{
  "n_experts": 128,
  "experts_per_token": 4,
  "d_shared_expert": 64,
  "moe_layers": [0, 1, 2, 3, 4, 5, 6, 7, 8, 9, 10, 11, 12],
  "router_score": "softmax",
  "normalize_top_k": true,
  "balance_loss": 0.0166,
  "init_std_router": 0.0253,
  "norm_eps": 1e-06,
  "beta2": 0.95,
  "train_tokens": 490000000,
  "dataset": "wikipedia_en"
}
Below are experts of layer 5 (counted from 0) of a mixture-of-experts language model. Rows are named router (the router's row for the expert) and show model dimensions 0-127. Each number is 500 + 50 x the weight over its row's rms, rounded and kept within 0 to 999. Numbers have three digits each.
After each expert's rows: "comes before" lists some tokens at least twice as common just after its tokens as in all text. This comes from a sample of Wikipedia text that the model never trained on. Tokens count by the router's weight.

# expert 10
router:545575482467526537490486492451502542510491551494577445531551479554453575537453511532406486557470506567535562470541457505549491470434417610546482570471416462609416427519571555447478520512513608505565435499504516525452538520531578461597521434571477547556524464492424533539539504437513441493490510584448494490466428533514508478438397524501526489548580578589455594553529555450546582467487
comes before: "0", "1", "9", "8", "th", "7"

# expert 1
router:433532482555544530528543451571546446474581429576452584514435475522544497464578448485532471524522556388506484443452497466482539506532445515553453462456600491448498430500449420468502445494503421459538551501567435391466554574525408467529413511529480498546619482513463435571449571483410534576431494519530557522540480476553472452492427513490407407459502506438500466492564498496584523425507
comes before: "6", "0", "5", "8", "4", "7"

# expert 14
router:444496439550390570502411495466539593462588533473577401494560518490547499413416467491510459513415540582500528497565537448515425508499437490453504470412509566590488467476438530481516482485475595473471531450505480472465453556534527481539460537467470520577466441584456443485451541463477513523460504453583442501497517567451505592542564499560455452488563528528491510539607377511435610515548
comes before: "1", "2", "3", "ay", "i", "is"

# expert 91
router:491515493475456484540513460468500458508457422545542531510572443504573566657454458539544557548501415569532473488497540463463571426589543458497450571526517440469456449457474534523402466529467539482495551549474501572576455501455467470426442472531525425465499484490553657414427459549496535521480532503593507528427384554405492509540491523489506580481474432468463566527547555446548456452515
comes before: " in", "\n", ",", " and", "\n\n", " of"

# expert 71
router:477492499507486558545481424512450482575538442396578544545517565550479504495484529485490535449417469549432478475619526511529515524492505595493512504454461405516562483482478524504524437467575551463470488459539567463520489508543467436583495486405547481541404578480534462503467453643394420491465405415471516537509544436507446524507539470441472448564393526490543504506596473544608444548530
comes before: "%", "1", "3", "4", "5", " |\n"

# expert 22
router:530556423506502459564575428557556534458493513510464561430576499573500469472474513486542459490430506507455466478487569491557439494539477502558426501517446505562584464526542525495417452527516492503459541429424440524419553490402360470511463548515572507557442458520476446546551470614559434480465518490440527541448486494575537466399435499507581563580558540436555440510477538440521508371524
comes before: "1", "0", "2", "9", "8", "7"

# expert 35
router:468481462395581431532582552549468477493504481505529542417445429477477457429502455528443406446556532534566573532480461420416512549407462501537495533523480534451544470584442610459603472463574447475516521429563479501506553532568499443404493400451541574505493569587467467524516562505511451478512499542519502448449531483478417517439447540478503501572497555421530542531495594431439549502472
comes before: "0", "9", " ", " •", " Born", " List"

# expert 115
router:537540484451470466580487516497555452509476403514445490462583498604535437489596517504462559418457513464531539505434517363486509516430555460458525491484408512509537499443493411427499424421439461476527562475569399397460491508527374584459600459512547497520486513482544573536420501499490560465458559505530546514507438442547548520438533538533552496555452552500475465489451604458452466465536
comes before: "==", "6", "=", "5", "===", "4"

# expert 59
router:579516470541515538469564560588565539498491472444465565470568572518529472547539598536584485553599451559548449516439508600469521591494607525530477540423466421553467458493486591519436449490474532516427423531512515467479443484549530460505560531537574474504543444571498515472489394530427432523443473486486528533558572453581460500518576442574557481502486479532538500540436541489454615450561
comes before: " the", " a", " his", " an", " their", " this"

# expert 69
router:421533406560570501579496511466505479516532459455517502496505465501492432469468485504467534590532524385448553434407541576428530425558446538449536608468539461493443490476469538508492568527592549471496522442493607462536467488423478523504534475564509468491441556478443509516458420500517613554409391438510520515564528486568436467491478419435423469546537515388496538525463595540486437508505
comes before: ",", " |", " of", " and", "%", " in"

# expert 79
router:533472513535515443443567557524562438505466395491500467552531527429427570495485532481496453427501514517571457457483487490500546516540553508467397521420489470505468520521473592416374519444535518583520582535554558547495520430421457471535530476433494526466461534479406479511498490346508433487513439412463514442436470492517401529523494401463536534444487606515466536466423509555438432566537
comes before: " the", " ", "-", "′", " /", " MPC"

# expert 60
router:538454484588445507495483452550485483493425450487520485485464520527474526413439602455445515455566513477453512560530454505464405379493464510409466513522563469509466491464472575494428463494473471427529422528456579597460451457468566492473465389523505465498464500490527416518512569484559469410437476507524442453535510438430542495466480491572448635553472408526579527511547382473566466527421
comes before: " |", ",", ")", ";", " |\n", "\n"

# expert 11
router:461541442508555446447525499501449572480452466438470403492487437548431528497396522516511539420519448549588588535499574509442456552482520499511493436501516520593606456473569514503454529424540539443570602503469467516402474588434506583572556483519445467593495467488456535553432421465570494494571473507461574469503501496504481574568626441499554541442523520456514502430543564491491484537454
comes before: " ", " to", " a", "|", " Total", " by"

# expert 111
router:525535524392447540597492463558464520483492469484561558407502465657524456491572466542491443523452541535556454509478529541526458571503578468562472478544537537475537456450479535546549651541567471450535580460527507434525528557492558554549506423459476560554545497504504449557534541619453511447526498388560458538461541491558530535445467515535423464514429482558459403492530507543432508548485
comes before: "5", "4", "0", "6", "3", "7"

# expert 100
router:451434561464499593510542546493529520495489471448486497494392486390510565528448487431490555517424488410577472492490475549411578554499515503523515431572568511592467572518474496479481486473575509488445428502548498623604520551538558458542519470503486489498459477469456618441522498475457500464541504562485569407585525556513492415482575606467497509487528458456417506497476544403458594509565
comes before: "|", "-", "The", "|---|---|---|---|---|\n", "|---|---|---|---|---|---|\n", "S"

# expert 88
router:495566510578525476436540435453400557426550421510415560535485481559441390446594566498537427514522550456475522584487574386443555521492543505495476447450503518446572475492515450523442555476499504599512493588446552605505552511443490541429523474470566520553551475432461477467442496470509466477570452550438485436548421464405479506549599558468425509533511477457502476560452507526504441495522
comes before: " ", " +", "3", "5", "4", "|"

# expert 82
router:493459467560521470507408567524529565547543530413416444455440369582485459496530556518522470476477538421570493417537443422529459487437557449410448442490430497416511416482474501530552514452591490535447589528424515506500556506453501542411435459481579492554428488506513535491507408519459565545555524559559564481513423459528414493487554503481489572492514462527451567455395449452500482494521
comes before: " by", " in", " as", " to", " the", " on"

# expert 7
router:484573459461534515567533426485488554500436444442543504473464481475477393550528593468512528435475446541595474598506601461550503492466565545505515467551505508579499400476570436480627560567545528434455565428533498479498527504508553465526607555510553389527468468492561513500551416559489402517499501496561515534447467464490523514593526521471458422550453420541490457481573579513514427478464
comes before: " ", " was", " is", "on", "p", " addition"

# expert 95
router:518442444484451468538492490530518473514584482463503523497516510484472445418539498492490493607550521531517565515511497521523548504541451567531568357510480502541418473434488535566583464579484493545554463527464623505574457537483462476448461517444521595457478437436553583477480589431537387428629502517530486453418493466551469582506473535495538411475545470519585383457572533524519495458474
comes before: " and", " which", " but", " the", " he", " including"

# expert 55
router:539483473512428511529486468396497500564515573529472517495412462458567544621473537452479535495575534544476444558524514470566449509541485485508545572534384449402463557500484464555514586469483453472416433497583383563487496455506477434513557430525411430476555523463472442552468522509470484466408609562509539515474494442444411469456524522473461478504523475514561540592560551435424496413507
comes before: " of", ",", " and", ".\n\n", " in", "ing"

# expert 44
router:472452416479433581485435473522542537537480504454554495459506520604512606508479433507462520485506420463508527551471513531581514492467592430523526415560455500454446555575519558509583414520441461493435434419563481492601480550506424520402510496477490507463505582493591562504417535432525615523551516449590532473540492514496556466564470517521440424455536517479457556523446583427465567540481
comes before: " The", "==", " He", "The", " In", "==="

# expert 104
router:446546539497522430478508451467477499545432484568539509527498569437572527504542486441491507551466446457388563504491442497587505513491527565502524613483495510365449583369469486494500575416542385451539584477428416513475485494559585477479506550577526442481541489474530482566395553482480526506501490495487537544422452511473432473517546442474585545504566563511544598509452564553434511503502
comes before: " of", "ing", "s", " was", " is", " to"

# expert 85
router:519575500420524459550505489531626426475461441421489434482500438484570444506551507535503522495508551458493505463599443574599423431510455506566414552547480583570545404531490553555600459477495507522525560491506514455500505470539559436553441491502497518567482470467517410472454513571435521542519576555488555560589412511470475489484555517516597481610441588491430514454550452529473525471456
comes before: "0", " ", "1", "2", "9", ":"

# expert 13
router:597511562429498372429455485511450524548479524590481487498474552441494494434442535485507513553552519438411432439525517588493444421521444409489555475543531408549572530533551496529504503530462395503503574518485441527532512469599402474529454509507610556507459513584522462552415514507566537503494424586578546452571499537557494405536428566513540543516501497453503445505488478509457543569499
comes before: "9", "8", "7", "5", "6", " life"

# expert 99
router:538593560447516488548476528492575546477469546521488537557423501480513481524559530406488511435601557565401488501529450550491542475421527511460547514481462541393516620514511500507445496457502555539597491492581507474393529528549467524475507463459522467407594498495452490558603498484537418485495600504473524597489515557438412532507551445564562531591509427441423513530516458451472457445558
comes before: " of", ":", " in", ".\n\n", " was", " to"

# expert 126
router:537450605457473501468464519614481436473531415465508545458463529522446535486527582542498532425518422508493514519471483595458492483464540531534554475490532505547589470503469483507540515523411474578445579578428484431567552555619569497575485581554493558569562502491532548509466596566545557602481412441473454493504438458461554536510464514541542497473600474548485441534567472489556538608507
comes before: "9", "0", "–", "5", "8", "."

# expert 50
router:497562491437494528563583516413564510581453421526507547440435571509533490541534491483503452544571458506529466482441518506425533434615482516542465601579474506518448545540447494484495439480502459479608467433537511522483455539548371546477452488497594499463506504500459546499505528489566388414470373452542465549514583527529546549508473530521498571474454456542470472481428395429458510530604
comes before: " of", "\n", ",", ":", " and", " in"

# expert 62
router:583442433468570463522473522475591435480590440478476443549586457513509373482457494500412554466476542502520583454491514540418501460494509585425602548498458548482484527429554423530550496532468518532535433538488501518483499433550576499502566487475526474545397483460544492421407494541448496429414465620435440528503530445485455527495451591506509616492509535457491416555511455455483524544500
comes before: " |", ".", ";", "\n", "}", "°"

# expert 51
router:418426559536513437471455561425521403539519461442512414420482432507431523506560454479542435528521457561486501492499481445513492511570528553510550485470441446460445368395559447604579451603491511513452594494518505535551633503437532565498538498562490579507439476542510482506508460559505557489478474420483527501458446582467469477459444556444504437554495505540443503408533586486487511450512
comes before: "0", "2", "9", " the", " by", " ±%"

# expert 49
router:493485539520456437487593547504557465416466541510503570431473437483555459548477419520447560494562488554467516433525426433456424504553561481555587447512499488554500537466515475440604520505545500430519547575545438573544516529420527506516499475445528555452465453420469392461580523575438449567568554567532544541568452462527431440504599471519417512518458447495426484405479426528442465512473
comes before: " the", "|", "1", "2", " his", " these"

# expert 30
router:440437505460564471528499473506412507499454508403513596451507494413481426479584481508416490458576518495579504529489506450480532508436430455458514455602482408553436441443540525539549442535527542493457404531576466441419599537514473517434539581496463481528581544429592524500471460558563444546553467478474451421497511505513526463494521532511466376447509442471548440425518592568492458462524
comes before: " ", " was", " he", " the", " \"", " is"

# expert 31
router:485551504436492490544517600555518474533462494566483417557485421543562518438556529480526423481520419428536549476539468391461443576535500581476548479453547513429604549462436425567560548479499446481586516494529515501442560519486450573512517505452521532555518518525580527478578526546533513445438409448495450448474511471551466579505549538554521454534566473465580456588499468634404554464528
comes before: "0", "9", "5", "8", "–", "4"

# expert 21
router:387555430485527547581495514529590522453529563534429473466559563477453542526469518568480577503534561489534562406462449515562506513447448567501600471593497442452486480480510491446541549516578480447570512451393502513420523539452518528564590413509513469487557528569544422506556517560534471535390454511465545569548490539492425588496436630530505585535536454502533445488504525496474479501464
comes before: "0", "9", "1", "8", "7", "2"

# expert 103
router:484504460527526549534521520519525442531507605515442580498504471570557447439502574521439449540556586447533451433566536595469450416398457603537587474432434537514579451514500563501501508532454469556435490558510544416502538629521508515475530408424468540524436539545583472504499469529499517499510452506522483400541474513491478497523482551492422520569573541530595466470563522502451586534401
comes before: "0", "9", "8", "1", "2", "5"

# expert 83
router:554387535420472527618446576479503513479506451418545497523475548433467541458509489490501445575467494527536494410574495487467574548554542529417485513435451555536526549456557452572476478448502445415422498419448477511456371388474557530438485514504474424543439498556478525417442541505495464545554401481470481433439521451439541525507555412557528490564534424558510497516547497477472474486419
comes before: " ", ":", " %", " Team", " Candidate", " No"

# expert 53
router:511540544517412443521524532627607533485534506506524432558427408550466523520428618477537405486590493560497543467490420543504546556461536562483493412529437541391500461472505474452589560579386504526440569482449506470464612538499522497503517518406485487472484468438531497562449519486568515499470537435456550557603525461449483467417533553538521493509499485538539518475530525553556502571484
comes before: "9", "0", "8", "5", "4", "6"

# expert 81
router:423494596489503541545431516514511567563487566538490539481527522605551462530518471526460560435511478457616442540484543409544468506535543391500477485542548503528479467474459553569417435512415502486460523485530563576502484467502543460392539526437517521479590496599504511526523421430500556468521594540457528473446587533465559569599479481517403497434564498386531533454446486530548440523447
comes before: " the", " The", " a", " He", " he", " In"

# expert 47
router:465504408462520558530513487426453471415462551475552518560543492448496454551460436537483501539454539472420496476510427507453509561588629478558410531535573531542469484503520410551459608378522481508434601505421449509424459496477545542478442538593484547506490512430449496504573479464427421492540421490536469451548543568474394453585473475558521519503526500465511537484522475515594523440558
comes before: " the", "ing", "ed", " a", " to", " in"

# expert 106
router:515416476481516487529429519562374445518558500458481527514428483494527392558499527501575462599518563559455553483428459555527509482496430415475447507377471545443476554541512533419483520456508402462498563518452528500519433522479534481418556463477539477454456519515483528608540525481631529396417484515470557511532562516609480420565534471504457473500474539464500449510491574427531414522547
comes before: ",", " of", " and", " in", " to", " ("

# expert 45
router:487498540462451554431457558427455500490548435481442471589380456417475564472483531479513540492538456465461508488542480573497482558542569384501513520457566436516540592441429573435507428448563558496544378537567515510511498479432549415493568574474491440581453574521495490497530502457509509494521558544564503500573549553550584508492514409469502487484461543596470436550463465534546539424416
comes before: "|", "-", "\n", " ·", " MPC", "z"

# expert 3
router:497479427455378585547550593522531541527445582507446472526482432477492541462392534532531551507492409524568443512495501546538560421468601485568504494565584444457445459470429466493499450518406484450515546539584542465510507534533553440417540430536545435457553445535555545493383525394502486498526510537532485521583451491451464520585477509548512467487494507496555540507470605433447421522475
comes before: "-", " The", " He", " In", " It", " of"

# expert 67
router:538540486518553484443499507455540419514523560535510525525487491525393507593496407526549450457542506517593548466514484539504561515527521431533546492523557501567491408488520552538409392461444583458498445568472500592453489524465434609496531427531519518458550451580465549471545442542572525605448398501488531396487413489458547495464402511479572547533496395556465433520510557552494538472511
comes before: " the", " a", " an", " his", " \"", " their"

# expert 16
router:468505516522595515551487530509503496492427606541551494577495452514600429625574566574546467514497428421441453512435474560428547504384485467520576575521540468528442552505522483459415618574504572460492569487514501535497510539447562490450463526487566370407515491469529541490497560529498481386462526526555499582495447485545460497477518523488506497509440461522453492546486614495444480475461
comes before: " of", ",", ".", " in", " and", ".\n\n"

# expert 90
router:486546492494525460401598550451546442417553444564419514572414578494540441539442487587509546496537428449473515539539528473512532490489510478480446568480554510418389496504485417460496465493516451525514503440428464541443500493390528398594473445521464476492552558570512436432579453605528464472406499535433529469420495575536550463504513521442544544472417431463549490501493496469497559518566
comes before: " |", ".", "%", "–", " |\n", "°"

# expert 19
router:465458521525568471545496606616559471430548514459496470548490526505453466499423557493505527509529507434468462402557576496453497564419466508521454514498555452482546526408425534591531533460494461515563560447566519532478484425501527434515429540488477435538530508510400531484594527445525519417418598556545432457567524478389437535422425419472574481514453488467451439511470447518433460487449
comes before: " |", ":", ".", ",", " of", ";"

# expert 15
router:499577458466512477563441444543529451452568466544431422547437535459414563487523546566448575534522543534475536475436464524550554433504487482523576612497491509506458557453495568533495542520556472504498550562425435579463510496480569510557539485653572492451513392492599451518529507397500485502414458476398468500590488505563510494473506533467503572549466382521482476473499594493547511479545
comes before: " |", "–", ",", ")\n", ")", ";"

# expert 120
router:552554547632561470547490465491518447429506433449555473415428495517421407492530475435465460525560490494465477470472579520465493578518509488464518544492608479409578467476573493499482511513467572436525528565446493448509518520571564495411431497551510494534548548490558476415469507431547420409571550550461443506540506516405461569483486556501524507449397496527578538400452484513433575557527
comes before: " ", ",", " —", " +", "–", " −"

# expert 74
router:469414488486468481471573549462512427465469410546563520442530590516556509438446459446445476543426486519483579615493529504574477482420515536450509419552549593470569448513451562503583422575514591445565537433423421555475515545491446475451422480474502528537502485526472470498552514513498483551499425556457463512511554443602431544507495523500580450533542511440570459486462585400432551484487
comes before: " ", "|", " \"", " List", "See", " •"

# expert 124
router:513496514501408553574484510550514567488529400461570512481530540465453530495461423532469513484583534527500492472525532524508500593598552465488528525510546491502517549446414439465429442444507531436531538490406596495594492477494547407510411455505471598513605524552487412502433421561544502422472567420571503599492541456528536469546463515571467498569534599435510543558468423507487546559528
comes before: " the", " be", ":", " a", " have", " make"

# expert 112
router:451430506479472442459496527482499467531446555452522557507596466429445447591425435540466560486532565531580485528488415585448517516524479452521540460520493441587445407509566537494395474533436518465484393493548422560544470479484551521492467434497555579390531505561479414513537430509478513580526395426502518432515507527563538508442469536527523520470487454451492418411408444451447536464515
comes before: " the", " a", " his", " their", " its", " this"

# expert 24
router:552465426477549500449473617485503500563455540469556543462456523412460555473501486464551593536491416442548564450539478475532502482466580593510550404587447457547532598517455570578479525519465482474465453521531486531436563511560576545530552448517540509532603409528495528449447495406504536487562511393553500534569428573473519500465508536517556510519487416493414595434513476556427476504464
comes before: "-", "|", " The", "The", "born", "M"

# expert 2
router:538493509539485546446454480487550547494468546630518512443634520475509549530535485477567585471514456432520452477417495508593471516475611484482503453506492520508470577593492556431421461552553494539409524505459451477492474370478496393419545504506477490478465511542465518481439385412538473464576561525571519506476494480498506584504548494524432536417536536444477466395447474483545473559592
comes before: " ", "-", "born", " a", "American", "=="

# expert 97
router:560409518563421595490518609535483447514583456357392481485531520438586581513432466506527484511457549493464523544497529525443465491575558439420495471560483468464546474466508484493427494453515455559454535514425489457483449563504411543453462470618506494568500484472446549623544462473481548554510577465484506485468491524478483629518456533521516522515540460506436432485547525541512480598572
comes before: " to", " by", " the", " in", " a", " as"

# expert 110
router:517512541475501533504482492476436391510509472490516381492385595512541552463537485458524568519481470492444504518567391538482471577534401527564388470466544519437427508464466464495481551547555489523491554502520434411475502506551473579483495459527505606544356561468561491407507581447463525495499460606518457518560491540527514517573546437552499555489571467539494474578586474473490444553451
comes before: "1", "2", ",", ".\n\n", "'s", "i"

# expert 63
router:528522472483425531480445485500486488568488584556489467552433501489443480558532547451482491477556522491483467510361470570540595517477436454528456660515528411464434544434472494581443554484522459488521501465533465539560552459464432473406535445509436410485518507494523625488518566418559479450456472468496496525535484517523446531471567549521465603454442455491471521483521614514496448374433
comes before: ",", ".", ".\n\n", "\n", " and", " in"

# expert 87
router:470431503509475517556514386479528605552514466535563550532382469444527462480468429526406479467508482484542561491500559495488560559540573543426480456494469501542541476436519502462563457477466484557505448422418415524500433548442556541432510443422546463539569501519495443556489545458530458426483596586399483435437515548467584473499536471493532583566460498543523563560400582520577466521503
comes before: " ", " \"", "-", "5", "3", "4"

# expert 76
router:518513496545496542422481485534478515512535536598557510592503471403541534485482500495518498539550466502505466451413593557580502444532495526502524552521528493572519523503463445504402474523551510486516399473537500527550513460450421502356489411407601548562531414482527573588437532394496428393496515494458540475429466490494446494481520494523495550391498514465500453517408597496607487541519
comes before: " |", " (", "\n", " is", ")", " and"

# expert 127
router:517528455526370543566414559480573551483594508466515533568596555495543483464498438569456434528575431557531457514570549557472516523515504495434537540508451543547493434514513544560548568504432437531559505533554489504533563511580537396578458530513531519514492509442436439534561538473489466520522493606446513466471504524497568453425422558502474512579419453486424637448480527481485474594504
comes before: "1", "2", "6", "0", "4", "3"

# expert 122
router:486492466498461571459408527522449586499464488575556495571439398564528436539441538436510567545552600437526452470507578480462461468465446476484584449399566554511456568505492544455492606522553515387531562488487502482471467450486552476454529511520435524477567451512492483491501537445463382522469528528503460540570553477475536407386549511543431480525463507411473507411450454521424419527479
comes before: ",", " of", " (", " and", "\n", "\""

# expert 61
router:508532513468475441501463534471525572536526462410519528502370504546506609446523579430463443448553470661533499440554482533471477497544524494472482473566484424584522549509517411447459492497465522513357417445545594492481524458519468519543544470536500521458609499414511494438503509556504467489533418509538477519550512486618571522499584463524496556542485488491567478573470444544410571481464
comes before: " ", "-", " The", "'s", " \"", " A"

# expert 12
router:460558455467572532607569522484552485499524489452483526504440448486442414504522463528539383416465454488516477492563510556491449448574435608495520493484549476522508489537427560525443511447409556526562446545436545469497571505510560508512397478474512419458616496550413484426499423524509491499572496557559560453383505587515539575474559471439456586579494506522474476433490553547471498519447
comes before: " ", " (", " had", " −", " were", " was"

# expert 66
router:480511602463469574538528515470473557417437504599499440482532511488499463474435468468582460434477566541475489572521535461513589457467545536484510465408570507603597579504443519433546602501561505443526464540432452432501517561442495433512517526406572518433509443389519464492527466530480513510488604524494517622479619527534442450517445457513460497512492476571502559582504500515463561449478
comes before: "-", "|", "in", "ar", "age", "or"

# expert 119
router:438561504426532431608541513538559510548483510606539445487561474553534509472539554495458428591411430419497463505533437550480440470502502522570443508443396551412467509531514488418519512435438508565484509493441532466488509553463537528552467524491469538535405562484474430529549535413441510498479449433473407489521510496406394475427531501440446552536445515508431548558501542416600496553541
comes before: "1", "2", "0", "3", "9", "4"

# expert 125
router:494449459569517588513510508434558528521463484440484437565476605568518579448551437583478516498557521558482486476537486433512442447609486553542536499547478558590450484496486461506560494578554568521450511521551455488522459452540498371598424491561454454469527541491525452431532618587608566549524465513459480420535503544426543511487476513509478446492528591431486431547533491528529459542583
comes before: " ", "el", " —", "h", "est", "er"

# expert 113
router:470489537527477492419476471525494484519524508541506483530591549458534434527499504444585484540624528516477521502477530525527524490441409509553523420504480524525403537463543566536453478559408512549498412519428621487517550493503405459402533452430506505524539502517500611489487547404622419474564572521463506463415487477544457550519580532531405466454471468428511412469465458585493413461518
comes before: " ", " and", " which", " but", " who", " a"

# expert 58
router:529413499569557519423542521399466529534548465516494450461590470491600522571506492518458588557387550482461405460535419505538486505494604495453487557509516448552511494483468446543408471453506503603563533506501512547480456514502540432420444500507537492469471494538470600601560527537441560519510465495531470427475495559455464599543453485443440433461592592426454559477550463558549452484489
comes before: " the", " a", "ed", "ing", " that", " by"

# expert 78
router:514487433495578459429482425505438438490470478575471511493482581415519470590497557456459499457500543486430432549308520507565515423419413508511544596508525474512507547475574431471414510499532550460499442514549490432430444433513482578333516488451436468503382517494477592479539538434531522528465455492539468561509535481504454438566468476450498507464500525467517499552476527507482528521503
comes before: ",", " |", " (", "\n", "'s", " and"

# expert 108
router:542458468467448497479484589505500490572441499419534533537441576532569490520488395503525471600543527551507541446457458495428497525496368453533488449438509529601409553606447591545508486588491489603527389530515518423534529555528506496494463542468544490507599508452510550489473565474498457513583556471535480417476471541547513559523542478541499455432557524510548504597482602525528569528421
comes before: " ", " and", " the", " but", " The", " which"

# expert 0
router:509518463455435496527451395540516459545474442457478520524423458463459491503591498651446406444477541542476557451570461571570514493511442481457488510450548464436540575395446478490425588520478514497593549463418494481442543539527499490526460493502576544526442587502550497557512563600557515556547445440495494481531513476425508512458526519370454457421568545474509492443451453525515512409454
comes before: " |", "0", ")", "%", "3", " |\n"

# expert 80
router:540483569445530492570496488494514525431503566540508414522509401475555458494536494499491423522523472416447528539510463473576590507522478405508434521466534490463564519567478498459402521460472523418471577590421563510523546432444485438434529494485561507435503457565440606483513440479522481577483464592497414561486454464531451480415512439531523527476520575432484535460470415609559392428470
comes before: " |", " (", "\n", ":", "\n\n", " School"

# expert 56
router:577570496535462453573506457536473596578442500455510481465535566521521556452544497516523500526579529406479615541502484477533498422445448415488507465476482510447564535520469489519560573538450517535575408457464479469449531491390500524519514563568454500469453546450539515563569525455457416532432518423439456553455488490544533427440404616405522430439531473540502466411450581463486471511444
comes before: "1", "2", " |\n", " |", "3", "4"

# expert 121
router:512480507547435439427492432479440597504420523612456577493457487394501571469498469547505474549406555525452485492525444504452458558497446517522480490503461428548559410441480468565521539537461461590496446436525558440629538487462472576548489571479502548551493532561524478508535452499475575537478534413464529568501560590431466432463466486526439457575483421506499577557509530401492422544479
comes before: "1", "2", "3", "9", "4", "6"

# expert 48
router:487454445415473452504447573457511448460592399483423470482444609559472486446538505466370575494447491513525547539479516468436375590478581420452452499533538514563483522558525453546548458465444564494518603528544476493487492513448469496384460447517541486470455502487521575596506428557551530502591551514566549525459429505548469511542544494467571525516452532584484526433461495551487485539445
comes before: "|", "==", "===", "=", "The", "In"

# expert 5
router:538532534517413444491493540493492461540449577437479501467539581521565534540468460558539405424528586566478557544470452429419524546524482525543448465494501546410535443514522468435543412536547438557499450436388475494512467535498558469580445506513427538449515520396472632465424484499415554444394430428464440485532555471419524438484559569474553525474572468488506508518524496437520536492517
comes before: "1", "2", "3", " member", "ed", " American"

# expert 23
router:438586519418447554450549502483403513515473480457467480542567426479550508487469489568476588475551457511536541503552528508518479452511523542496606491455433563439512543501465473415593473495525525527423440532414471489465532523466359475579549551441468565518460521490480518535627521482596452508564540519460568593497507432499530447516437564466533482546601503514577545548581565500389490506504
comes before: "1", "2", "3", "4", " |\n", "5"

# expert 42
router:474497435497637477543524510519472587462533464517539570517439567549472495467471519504511510561591446546499567499497547586518518526523532521498461548539487498468438573538461504482487410418468547474511508540620602517498544506461579456522432509469497470541511594466455609466601507535608599504473457485406507579531532530450431415465440489480465408495478470574531587401559489487482488463513
comes before: ",", " of", " and", ".", "|", " in"

# expert 123
router:487505545542621522551552458524518487499498536598508508480565464452509548612502442501437579505470549434460519569480548502444505491510530497474534566563587485593572530505550538485388521475508575543480554509436575474511516532441539485432420573519402539503440507483530651537506514481489467471552489551541464505431464471534461632520464500477522532509489457570383476417522570428557468553472
comes before: " a", " been", " be", " not", " to", " the"

# expert 65
router:530443427468511526586469427458547393440510516486590491392515554541453569532465390463527563547554556486549549448535456534495516500436433495440553484506465524480479466459527587513596504458448501552530474438481514423505452458421437509474537508532572539433573506507452403534464531435563491412544561499492499543498507518487522524485512468503581469640521526508451474437547530645469423467542
comes before: " ", " the", " \"", ":", " a", " he"

# expert 18
router:432519538509464565559531552426401600426486477453504553438421482586541491463561504462495545451474470523478464509561488494439598608510459493539437522509496474481464604482530569545493589449513501390551550509611476575465505468574463603554440550514515564478416521530472553448522515490509542532507449470522500515468554467501395415437509527464570489475433455472501559586523492586532428465496
comes before: " |", " of", " |\n", "==\n", "|", "==\n\n"